{
  "n_layer": 13,
  "d_model": 128,
  "n_experts": 256,
  "experts_per_token": 8,
  "d_expert": 32,
  "d_shared_expert": 256,
  "activation": "swiglu",
  "moe_layers": [4, 5, 6, 7, 8, 9, 10, 11, 12],
  "router_score": "softmax",
  "normalize_top_k": false,
  "routed_scale": 10.3,
  "balance_loss": 0.0125,
  "balance_bias": false,
  "init_std_router": 0.0119,
  "lr_router": 0.00109,
  "vocab_size": 16384,
  "norm": "rmsnorm",
  "norm_eps": 1e-05,
  "tie_embeddings": false,
  "optimizer": "soap_variant",
  "lr": 0.00532,
  "beta1": 0.95,
  "beta2": 0.98,
  "grad_clip": 2.0,
  "batch_tokens": [32768, 65536, 98304],
  "seq_len": 1024,
  "train_tokens": 296100000,
  "steps": 4621,
  "dataset": "wikipedia_en"
}
Below are experts of layer 4 (counted from 0) of a mixture-of-experts language model. Rows are named down (a neuron's output weights, with its number) and show model dimensions 0-127. Each number is 500 + 25 x the weight over its row's rms, rounded and kept within 0 to 999. Numbers have three digits each.
Before each expert's rows: "raises" lists some tokens whose logits its average output raises strongly, later layers aside. This comes from a sample of Wikipedia text that the model never trained on.

# expert 154
raises: " Conservation", "be", " Born", "ș"
down0:476485540486495444488458506522502521508507483543478512497460552467481499500524477465482582528510488500508512515515511454514505550539494487494514455498459499473484535519520542484507481534464495514530511521518472525557505519458493466477507510483481454473525541513502520533529478525491497490480497463507507518504523528503521485477490480527486490451503498524501496504541504496497492460485
down1:494459490522502479489504542516474494503594532519502543496468509519488499483459466484493515517493505495512538492537527509473516491533506531453504500506517514494508499439456481510527497467518499476484521555485500445526487523582484495488479495496500471465482475479497494530482459537481536512478501511491540519456489508498498509499518515501511494478520479542470520489514502532481518473489
down2:533573499511494509534477519455521479504474515487520496497495532520526526532503471505472495510500515527486489523486482506516491479525499458471484520461501518543497456496510549486465507510521508473470549505515517464485461533483536535464494493535525493509490501457520515498478479475540504456526525548505517503486533476505505524459533534551464511513520479491525479471530511477502527461480
down3:532561496473507493515504483436506491481484499507479505540511512487543483505474501517481485513559480488475464519491499501525439543547512528490503519505528472457486489509474495523476483499506494502540508498494478501521506530500491525449513511481498527541488564469510504493515533491519505515506499487484513468482517469504485522534515480484496499516497450500464501482491523428488503482579
down4:472472519519498487486447509513507471467482495463505480500467536452499505516505484483479479537518498521532526491473554485551491494511497466515495484457484494501511488504498483466531445517472479490517491503543558522494505530547524521498490521506493500541450503465475497475548536473469512492501491486470518510513539479535531485533534510457469518455498510498516489528506479466468478528518
down5:485498503516506510568492496509543537481506484480508496473530535475438465467504527515524481507494490490539483517520511514486527507499553446482511475485510515518495518457500500450514488501554527498456515490522498484479505516514479508486545502542509503484497444508499500502478507465505504518483444468458521500505477469555536524503522487522531529505476492474507453517513529458501515534516
down6:485524532473522482501494548473534493498501446514500519511524524498531502504496501516515501503510511520513522488548502545553511488532478467501455512492510476479510470474477503509481506543461484493519492475428491456459491500502486497476501464473520485467516509509504494463509480491475488510539533474503476515493503537489509526477505523567550540511479473525464473561501475479456514485498

# expert 185
raises: "ones", "ies", "ores", "ards", "ier"
down0:520525477496476495512502511481520512522496500513514496448473481523464490485506488488502546430528476531544501486484507520486518538474511520519477482531487512504548496455500505570516483493523526489514473491496496521513505519533472493505515541487460479516544504487559489484509516505495560559468534519484542499500497481463500520518518487489493504475546521478508464461540531528492476481504
down1:477462478522529477509506497502530548476510490459495485463503530464527511480454534498479460529502484494503502497506502519505489478493503482506545455457456528490514512515508493470520527504494535537487494499466540498505462478479497538470513513502492469517477535508475531543493496505495479496526499521536507488479457516564553494554446517482512486522490513547490497515499505480554521537507
down2:497534554480494499480472484466475464510484514495470515521476499484538519505485493484473525518542487477504499545493504484490488525521503467535516474504488522518493483460512473503498557527553517513492478497486486471518507518472490457527460488481524538515506519505529504455487475514571528492527483488472517518494506492512530494468501509543498499495507479503504459439456428494462517469482
down3:531432510486482529540508472506545535465505507502496537502453448525528473536522480463450525470487466538484513473508478527496484516479495489469508502521501490479480528480497462496491480534503505522507526516494524540505496499456494514491453457511518496521501489488529479494488490468506549511528536535473496484459476469484537551505542498504471496502502499518480483480485514511517493446529
down4:511480472513490507498487505547518487478501497464489465517475492539457515528489507502525443503529510537508490488479539479514480476504503504522527477555513516539505508480501524475537493501521490537551503499506511477495479479478472524510552547481509515555486471456496461509491527447478479475479509538483524529502507486494476500489508524548528467493517540493498508529497460476432494508464
down5:492502526515534479523513462533481517543534500462499523506483494489537484483489494497487472462526476511492492522514493496495525504522516479515550512473495506532500500506495457497535472478506475504521510494467513506496499476452486500495482540467536470508493475515435484502441548505475481495543459534536524539460531525520513489513490467486434462504498500484525503472527459540527471506520
down6:498541520510512504505495467474511520484500536525521510477482512473507526542511477474532485545504499527502488510528529526558502470486481486490485474524524544503493499505526435455474491498504488470477487498472526523538526523533503502466533475479498530469507526500483478431522464458504479519511546536496505477528506467525488492513476506554515491495459536496529508490526474515518548494467

# expert 204
raises: "ated", "ating", ").\n", ".)\n"
down0:478503472481485546521510501477532466461477496536514532505522487497492520495461520534510520518488514513485492459507468483479504554536443478505478509490457508535491505504469479520490500517535497489474504504493501515512519490501437540517502458511516480484496479542507483496517509485496456529466527548505551556516503487520450434518519485465514531510480505474526476452510478486510471494501
down1:475516522522522533472492502565487501470473481525520470536493512542501516460523511478481469522538518546493501507500468511537477494542506507523487533539472483484518474471483494475465467551506504500528525514509535483473503499455518482498529498523501511474536499499490527490482491439545524524479471510520468469535505484471510462534498494516497509496500516527508468519537465523522460450519
down2:524540437475486534508497494524507483524484518505474505506455518517478501502511498536486490454477518482557483510554461508482458467491488493516522493506493536512530472515481460489513484520502530482527518522505506467523500500503474488506480529497454451539527521462540503488493466466508498515522527498478481456531526519493542554520504494461511495528493448510478470482512464490519515461473
down3:514516507490486494496537513516457475550485512500474501522521502532499488533494510464503457522482513503546496563540515508488502515512463545537515495496499532554475541467511436495507487514509504511522480501482489492489507492445483494487497499470527504524470505455457471471515531491523475511514517493511504490502486490515467480467497470479525508505500465517447537505538488543448453509462
down4:462522526542500540486485451519481535536460492494504482521548487493449469508499499480502526504532506537485482481470482473513480530547529486503504452546510474520491513475501533479503516470513485500492543498474507496465565498499518506489549513539514464486504529521494489511517539518520525526527519492486494525506530504539518474462472491530465490462526529498500473513518484523497439500484
down5:503533497541518464537499523502525499524508505538468467506536517467512533540532507513511521460565475525528554557500484464554526483488501490484494486499551514525509504483529510491503505543467480500487460475520475510501527562477502503495484494504504488513493519505486478515516475493460500523502519449507513539549472494534498525502493466484537497530509478516513467505502513548484525502488
down6:481511450508492520459456470516530499485554481481487496481518538534493455537506496527478495492515483493509460498510497546503479549498564521490522470510459484505530521510500513516531499481473507483482461495492457502481490516524488509500508531467487452485536444520441476482480493472516500482499522513514440510511496494494504528515479489513519474462518532519475488508523563522478485476494

# expert 143
raises: " saying", " himself", " herself", ".\"\n", " coming", "ages"
down0:518489489496482541531478486487532488510508515489450474493507502521498501518535529470486527509455503486455498538506534507496498491495500501533501520520508451495517491535549500507492476487516499510510494487468522558490540467495459513492569507521519486532468523553553502513554507485492508516538458526461520507506520470499485507509466450527492503479497536481473502529475511492512505431480
down1:496513500483463536505474462492505469500493528580500521552510494497495515513500480510473558533476463516455448482515515499500477554513508499513525506511539502488471475514490489534501486505525475502473491535477508489536494503526539491516541505470494512489506491534534451457517502514490496485482462522529487538514493484514444551463503514462454489501509511467483490503502458520524472505501
down2:522499440522528496503509526504499540497517492501475545476501504498531516491512482487565498516489496522510515493490478478507521431473519548498523562525501523447473504476499478490491482501513514517539507497493456471506475512455485507556476491493497458486553497490487515515523505506485495502494528465451497488487488472456514484466527504490477477499513547513545524509534485528548525478525
down3:531538536548484507492502491496525532478439458503523539481494490517515459457507474497528474490497504525451515514480507475468500510500499508502507462510485516500518474525430507487497522509436504504455484526488510501527511523431509510507512490472572553483517522541460517496528482496522494457498480498501511453501495483472491466469496491528487474507492512493488540469501497494493511494507
down4:515519524467502468490534486491510493525465511496503493480492534503509526506507505533516491486544502473492499485436512489542530485538481519493519505493518511521491521466464499500559509522484416525484499507510456471509506488474516494463529548504528497496531503551440473488497538491496492469461552516522486537492497512506541494476515548492522474518477479549539498473493476498507491487489
down5:528506480531498502528504502505539510485502502540507539498488515528481555526477460545531536503500461487495515485533483497493532537506514505558544539519491516483541516493440481559454508504535466496528505497498536504490471501492525513502521456494509507509524464480498480517488492487541531536480502466483486521497466516475477504480427516490544490517507477475489464511506497479501527530508
down6:518497496504519531484490532497460508488450477539523516457482457484523551478502482503477508499475425501471520536463524507496464447520488484528492532519549496481494467512513495505543494487504516482458529494520477524536537481500494472524514520503496468499496484485524517497499538484550531484499490531535502485524504496481466483554536512530485519465498470529528541524500538503526495485500

# expert 202
raises: ",", " and", ".", " in", " (", "ks"
down0:492523508508474548525531480505480523507499482519490496537497497506523473512447511479522481510474486506489466511494449489515506543509527551464498446463502463489504498503512481498525515460528529534489460522461497458491471538475482542474434466467458506487519503419492487493501499489505515524491505506531506514491492497461522486510481536485477497486495537529500519466489517480527508517457
down1:477503544500502532532498509492501492527490519500490499555537533477527427545512483478523520492519484541523498498493522506528490540508500495496516492424480514483525522502484537515487488510469489463538446473459532531518495493506546497508525506496491458531508516524447468508507517520462534526506511481539510500526528494493510481523499530515529551526503524523507476486513546485468497495486
down2:505505491501525491528516507542515488494528493474553534497530521454528478521506523495478509469531503515512493455484490537539495507549495544502530506524510472564508517482508521494533470484498485498429511490492468498519480534487518497478519551476516553492512464516488557509476497487478501479492482526529508557459452536506490493511497476496494527481480518522521500509550485523464489491486
down3:542475475481520522517488529554499522469510507511450564498474524495463478478493503467491525484520498459509506524482504471492522489527496469543492536506483555502543504476540492489510505504523530481460488512525477511511519473518495511530548507505515490503520467526469518523539494539506541495538544466490505477546445494506485490503475467491512504483455485514545512522495515501538504462511
down4:535490465477499481459551495467536492473499544507506455495542500484508486551497467493471497528444472464531495524534529502509504508541540483495544514477514509526499487511503486530527502514447510479510510474526465488526524540514484464509517554514509503478486482487496522492503484472506512462528514466450525452504506468486470522515500487514521451508496483485515497496463474513519481505551
down5:504515510502512515504483499496521465497487493516505511525536458529510534494461558488498476488513489476480499464469504481526485488557497502491536474516456481477446492503507496478483473495471455509514450484506444488499534487503438450506476515479474497506453502533528512499499516507532475511518471531483498526482504454520521485480514482446510491488488480427515491459511464485497461502510
down6:498498526510478515519486480516471506526507501518524530517520479506507507518464524495548487460499533488512495504476487474474489490493472477525492465484536485538530516499561553507540515495523526432489526526548503504523541548488509506500504525491515491488488505534454501463499459526505495499491515512491497490483484472521558493500481495435503492474489466477494521461470485565481465522462

# expert 68
raises: " district", " attempt", " District", " Assembly", " Conference", "oka"
down0:477463498525489497492493526493485488481530516523538452501488499511523516475548498497466517506485492474484478513488508466525454464498523442541500521526461499510477490492478492482484485497521490505520475473567460492484519476492507566500523499558508491458493494543473524477516486542508515511475523473461458494476538520496519496518502503518496521449515495529535506448476519496525518463472
down1:511483460536498496502525486463527491512513518559472505511481475538546508509482503489469446495536471501423490514527504470482478499500467503456520500491509483489520519438482533540485531518459517519476491517470504482452490510492467493506523491529509466511523527545484496483467503452515506479468483499501525472476512512507511471479564515489473495488496526509521512522508511479541492545496
down2:469465483481511510464480475539526491498477482497512544540536516494500516474462521530516473528471530517517512521507486492493511524555529474543504554521482483458511502485485456539464516472500511486467493493488528496502505468505539513527537483490480522487453499493496491488473506476497501494489477514452497478485555480439518497508557473502508501465548507491493522481522466500520540527537
down3:472529491522492515501467492493452506486471528498493485496465538513453451472484508472526512521492500479508494501509462513500483492471500494543546468539468506506555498524532479539472478538488502549500507512507473482454489474476502515492516534476479512485472485538535497495469515526512496508510464453509456530475522493477522500525486469491511470469536479470494489549508522436503478535478
down4:474539477504514524477527503537539478530473527486522479520508473538514471528530531453509534474511488511522502520519518479527522500475482471479527483468461475474487479489499510448503500521555505489493533534521494519462498476520522451520524473564482508496513499475520535517463464511484466482476506529524528489502520510478502496465501505544540464520525500505541534486455524514471487508506
down5:516503509495534547508498506483537476506478473494486500485515503453465517557546486503494478512518505522506460464532486470480496500485552541528535503513485466527477513531470494514527488511511517525548505513539469494535484476488492471537489505505515493523456493489504523497588499441480496501526472499494469516516507509481497484505523489502499487487508465465470499509446462478482508548537
down6:476508529518493485479533519516526510514478501536521479512502539516516532495523486536435487489477547495530479525463479478515487512541480549472502487452491497487485488479509513480488502458512510518487525468490537479507494496483512469505471513506501534483472554513484526517492462502513450440516504465516486514503495466512530486469533501515478489468546545554455525487489530516485484459516

# expert 18
raises: "\n\n", "ardo", "field"
down0:496468505461502537484458508530474513508457529505515517492476475471546513471478536513485488479483515535475472502481531506554512474501499488515511518523523439516515478533538530475548495479486494507457491501514534526513525506508466467489503486500491531476477507546495468481531453516524487489529465518527488570476498513512488523520456478476489494546488510507515518511510557519484471487485
down1:499499472502465461508505478527505505518478471537482526495476478513444475549456518473543543503548520488478516494512483497501497516469505482512492532516536527552508472525514468516524496471484548492503533546501477518491521482514555528461490494485485487495485500503500497475475535556524495484469482507527532461488444529513500500490483495509495556540489516453469509481502484516507504535510
down2:517489486509483516495480506504518493458450509511477485490471494476507511538444486554486487508517522499488479525485484494480482493484504456498468466500550526477482551523468546492501477505478542508511501510492475518503496463526494526475472510517530521438470489502516527550524527519490462510492528524514572495455490470436515542477517496486477486490501507493513492473506515514531490453519
down3:522511465462487455476527512485529510496497460486495490528460488492491489504461504548526516523480528448554482508485499476473469471448502530491490488497515523494535514514493484497529500496530495500505533515501558478501477469487502522490454541477483539514494457514472526518474524454531497451533472485483535509514453468492504487496528541459483522465514487505521528503528486493494484483457
down4:435493492494533476459486456528539458503491468516475495475491520488486524496500483534508554502518470504502514525521517493496467457508535532496510493489496484551497496513522471468518444468536518532550449472507500473519477478533516539528499507534486501527500501513472497528495474475519555508494531497485503501476516483504493484478534470518458510537506529487492493498512480485513567527491
down5:511496442498528462509535507492490501486510496498507489525527480463490476510517521495494453491476505487522474506520465525543493496509483503483533517525523458478484478532493495491525477484481506472465523491503496474522463550513520463518458462509478458495510450483544473460528520467466468536475505512500501504534517509515468530470522445479468508530511525493536489507534537474482544548507
down6:498455468496531504501533429491533503519517501516519473468474521517524487452500532495469510486439548510509513469539509474508502502493507453495519519518489493497496460527515464510512516501519533554504520458492548510477499527493496491481538470499503537501485477490486486517510505504519457527524520545476511499530494506472524510486513554486465480485530505452496478515526458489479495561499

# expert 208
raises: "anning", "rang", "night", "reet", "up"
down0:495492508470506520514489518517495479501523514457467533500514480459463509498486514506469495492479480527467494513463470508511506491543510458533484436504523511501482486494473477464510503477519499481522478496502462441476500439460517515502495517476516525544483470509474517490504479494517480482491575494476477473511461484527496508519544461521473465514493473547501484512477442507452475506521
down1:465474477483506508500474461518511524470511528471489486485486492487522514491505488523469473509450506505454515506526514449489458508496501545472480526501496490453467505502537458511473547528503540530474516467527479509472496531478511498505464522528513481492502498485473467495492516460494510472502550485474503473526508493553522505510469491565507510518471463497487462464446474505533490538481
down2:521535512446539500501482479476503539502522481511501471524507499493508482519500512497512449475528527507452495514489527527535475507493513510487588469500509487510515493510467448475507509495531506514502519500483486508502465472506522517547509478492483495465456465541507518552523471504475479487517477526493457546477445503474513502486486538520522514516485507480491508482470570480484538494514
down3:562500478503473472490507537533512507481497507505511470481511463499521522466526500491538532481490532478523534482552447495485471445529508503541511518511479472493515526459474474505521489488456515506455527526480487488480529484500474542535472500517518502530487502513511494480488492493458535483501514532503440520498471476485529499483500529469526501447474510504521477490533521475500505437526
down4:516476524539461519492496524509499501528522438520525472518510518557498494476506525543507473491469450458497461471502497476484520489542491502480523491521482486504474519512459494519545516523488512511472481505510536516525438523496504494458537528469500494504481534520520470441496472499490490510514478560471473492522463521464515516496465517516521499514463492484504469482539500500476502470540
down5:491527493535492546456509533505546503446499488511544531499504438527511481491460511493522487539466505540507482513513517545504509467514511488467536552501491486467525490460454535496515463495514476522489528503468539484542504504500518451516506485525499493494499508521516506540517474471499479506510488479500449522448493489509483549491478522509556520496480475515498473479486496506475505476479
down6:524504495510522491478481537540502503506527506429562461544501494501488461535523516464498469506524505522508473530504465493457490478527531508541519490485484474475506512502481496480537557473491523512530531478461530500496492513518534529525514532527517535513524510494480464504465483529489506452487525492510497497516460520499557482517511443486513493508512517459480523495524497486531469499469

# expert 178
raises: " to", " –", ";", " as", ",", " by"
down0:495508475463464495506476509542503477465486508512523475522489553459485472518512505496481519510568520511512511537493493475491474494526522558530506515448512519508517514508503522490513544524454519497475560518463501526532493499476490496530509477505509475513484512489478510538526496520505528456510513511535473492532507539513464485507479478508467486551456550476493476515493468486469550513476
down1:504512500468497471503469472514505512532446466551521514499527540463489452483510483473487514510514510517501443486494487524486508486525508494481483538496507488504495474463471505504461512500514513500463511471485569509539517494512510488479526518490519467482517479537530546443492495500523518471471532487547533497532482493518468478512465443483460540551467516495520508515509497493523496534494
down2:496506492491490477481523473490524519514496501509553484528468468508529432485506497493508519521447470480460485520471530495520467526451537506519500532486534551475439499492490521480461470531492458507476515486484481499507515515497493504531509505472496523501462517539475510472503513460491504492478506473481531499529470484478494488523497481460513523536461517478500510503504507494491498601498
down3:542487481515491475531497492482473531473467458506502453474533505499493494525469501521496485534480490485518495513538500499466481503501431479532494457513490534525468469471514522518472545535506524510508501493497526472531527485523505446533536449532478471547488527482510524552502482478517496496468489509486509467489468444500456505503507482504477474516532547517503494506465508497537499502481
down4:497466490518520504492542496515530506487512483494537473446520467490501483513512504514497515517509506484528487538457498562502494510468494531528449537519577495508526553496498493491505471503517510510510516439540481499492480488506500480498529497514515510516515477472479510484477522527532510505495570510488481478486475486507479501499426507522485523509505490469457474464481509517495502501575
down5:465509474482533466507496479480528507514501477509511504492493503489535488489518488474483437450478502472467512490500512524482481540502475485531496501489477475535495450496529493539559536505540490509529484469504449504513499521488501473541439511465510510502476472467502473534510527496473523474501556508503459503507537484517488487462518484541496517524472497497497485461428516521516474492520
down6:528486479533474456427466483500451494516525469543473512495532494521475467494525502495468458500495506474509558529471536493503522500511516495485518497479523482468520498511524520499499541483480491514518522461463544470452483451503553503483504471467529526493498475503488463498552495484494511506522454519491504463523520527507535522476487489508527501489517498490507535533524523507508494548502

# expert 193
raises: "ages", "ined", "aged", "ied", "aging", "aying"
down0:472497515497524510502488470519512484494506528507487475488496525504505504500508505504472493507528522447524481508498551505477509516528526486550462586514535493516470448509553478499469513530508503514464537488521521481459510494496471494481497499513502472475483495520483475459498496463514544474532544551495546518529450515495451496512531515529486496492497522524508523547455532474505500496515
down1:513512520475495492518503485495521518559492495439495470509495511504539500521517525509502552495483548510508503490525506551503478518455507462474485456466488503519516480424485471524553536477499505565519525515489541534523498532539479510526497546452505518539488543504500528499524521518493488514492510501501529508469477475504477465532554517485489502483512489527492482503487493491500508520513
down2:470513530510496504494466495520487434493481493501505514494525445534522474489545475483530490493497445514487510484472487547525500499486493522498461492489488454465506477511489472481489507550508513509450472492517463543543515498530494517519507511484501486502454510530516475471493478464495492524482512508512534465408486481478496495477462483565490501518469510510519503497470509488505458499501
down3:539536518440440501522479510515517459566471511531476489437544494498536566515492522515518507524473493485505481501497533539520524512494490496482469529487497494460501502533513493521514475553483482529508487506508475505484512520510529487528478486484463516476441495490511498478518549460497471498501487491475498543452505530493500503509500526482524502463473512535488521532534505504496503487505
down4:517524484524522505471517533507485502505494495523515530481494512461517510469520536476524568453485491574493531496489480481484503500497503451489494494514512518500495537540485513471508508551527491501524509529506501506540527448495534493506482473541488495503535531498518537564494487475521532501511549472535515522484521486492487470546502494536466490502509519497509539463542489482493459491469
down5:554510515479526534481495487532494512468483551504537480490455481492559474471511555463490493515495576494524489514483464497498491493473482483501474514466501492454511485506500494505499486495497534495495477543538485512513501476498477484457497518520481536513503526500502466451491467503520468515528523521443471499518488540473530498502482455532512462541509485488513470543516510484483508475513
down6:488519434462529522500499478510469493486486482502487515512494506491484522513464465509512474474453528544571462491473506509453467456487483511499510500499490476478526505481517512502485432503527536452502480516470468481490468494505491504495530507470519532485477498493476521492513446490522494576506514521503513483453514461531509492483500476480471510518480470540527490514484494482505543488517

# expert 112
raises: ";", " of", "\":", " where", "\";", "::"
down0:510491459512514498528444495531501476499527526494508491520488541488509507520494461514537481513525489517504515476530489497503492496504510513514487505501470507516508526494499523508471484539526477498506511551524505535508463482484497549516532518489490425508466515480475514520495479477518540520472529527506434500484524546439536538458524502467470518439512494524481503471517522509473497465547
down1:483532455498487506506485525493501531497487496498515491458494492514527449503491498501508488511568511474499491446493502497453539508470497507530470494502506493491468462505464524514486476471544512490515499471528500490453542513493530537463439487490547515477524554495516489514461487494528505487523548524496530510429509502469491517476511490550510479492498498489513516443501508498481468481529
down2:467511450501488501494482494493461501485522491572505510482505510481512533530537524495462499485504489506497451510530565505454505488539476534473491505488518484514494447489526509545528531489531502532485488501504502573504501527501464503509527508493519461542528573500495512544506508487531541485497471501486494508502484496487459536498481487504497476471505497504499513476482483469539487503451
down3:538531501492466494448477539505470513518511507446482496532502559463479509490472485473504512526492524489530500455563502504534539544500489448510538468497530497483492506497445482455493515502535484455509496530522492551509521497487504506531470524518497520499522494539523497497461495510518496518506506487499570530537485486476494485507491535458511494515514521516487528527500484523515487476507
down4:492502490501524506491507490516481506471530472544499483534540515457491497469469496497500493458506532528526553496474548522456476494521500516482499480476529481531516510443532504532448504460490502482484468499520454493513503505480487459474508484465491547506520522495505541504525481471464492527433467486488519519488512508519458480483534471512528527483483476498473487481469484461491510450488
down5:502508533484492441490526512536506503510473548425504524519523443553476492497458492524533522506480488533486521456463463507538516500530490499495522506516470509487507511509488480525509505494492497482486514498503474495506484494528527465459498549476514547474451510468485488484544469493479517502481492494506507473465458501495559491490511491481519454502517504500530543540469493507504461512507
down6:503530476571445507535498490522506494491482453510533517451527529537534520502496475469485518509453518491452468518487505520465514507474483542522459503528497509482535471490510504455505540516530502472470497532481506469507486472548508485541469486506503484492534480518477503464527553529498508501469511479481525533525476510505440504518500544503485521497490488498500502481521490503542506514493

# expert 241
raises: " the", " a", " which", " his", " an", " total"
down0:481487531482509495475475470492496572494515514513495515496506535458500516519491481517476475476469518515510495497508512507523581458501523472530562473511515483502479477510518461533512469533545539501475506470518493454503538493463509516501533499511519508467458455509503491524496446476501479529514534488512457486513528524471478478506517466505515557505521506535533487508508497507472492481513
down1:520485519483478473523479479492520511484486513500473525546524499528514455469522495499527531484483500536487484483505491449462505491531497498527501543479529534505497425493503474493493539517504495508494483487460510484502568524476546496473533500481506523463565507510475548471494517496514507512511550544505490512505531494427471499494448504515496487515486510507512481534489477489495516539491
down2:520490450474562478516543490489513521530501477502523487535501487492501523524508436506532508525507460471491558498532472515468477536479488499484524507482474458551481474511527467486538522493507503468494472518510506509445498498489463519480477489505537533505466516457533491499497540507515526493474489549520479480478491489501538483506479485478487527504522528511445534499491500477543507526488
down3:520475539495477467541515524453527521532478511504499500483437479478523485531492528505468504493534521489501508478484466501467486491517489538520473550491532516498465483513481524540472505530507462480485527503505526498490533544507534526512495506526508519456521525499486520494505496538539499508452525489500518494508505520485529534469491493473511496453506478519524490504586508565501484521475
down4:482474516521477466475518504497572513513505452484468542510508502450509483517522479498507518537513532495488489496522472494512490531485481474509482534473489512504513519556496528472527555496508509547528513508493493515558529492482504513517467448466510524498547532505495501473499503545472507467477512536540469522522522482504488479486482489496467501499545534509505524573502507486534501498496
down5:530504503573500491485486502488492507504536524455478496453491517533497510532508481486535473499456499492505499472462508503479484517531444506509471472477478484520520515516451544538525494513529457548518527503503487468534504436500480499542482535520476490489489498526471458476507530506471482494491499507510529499534483535472543461475508503518478498489468532513512492501534554491517506470494
down6:509518504473502515510509500493506486521500480479506487490510496498533524507500455520493491490495519495512486495502492518488517547498510520460496524522517464474502493467476537536478507464516507488485503482506501482396517527478540496492530450513525536465511524465514520521452528484457558489494484553495513484483480519488508466481470541483478552480536559478483517465517483473507529526483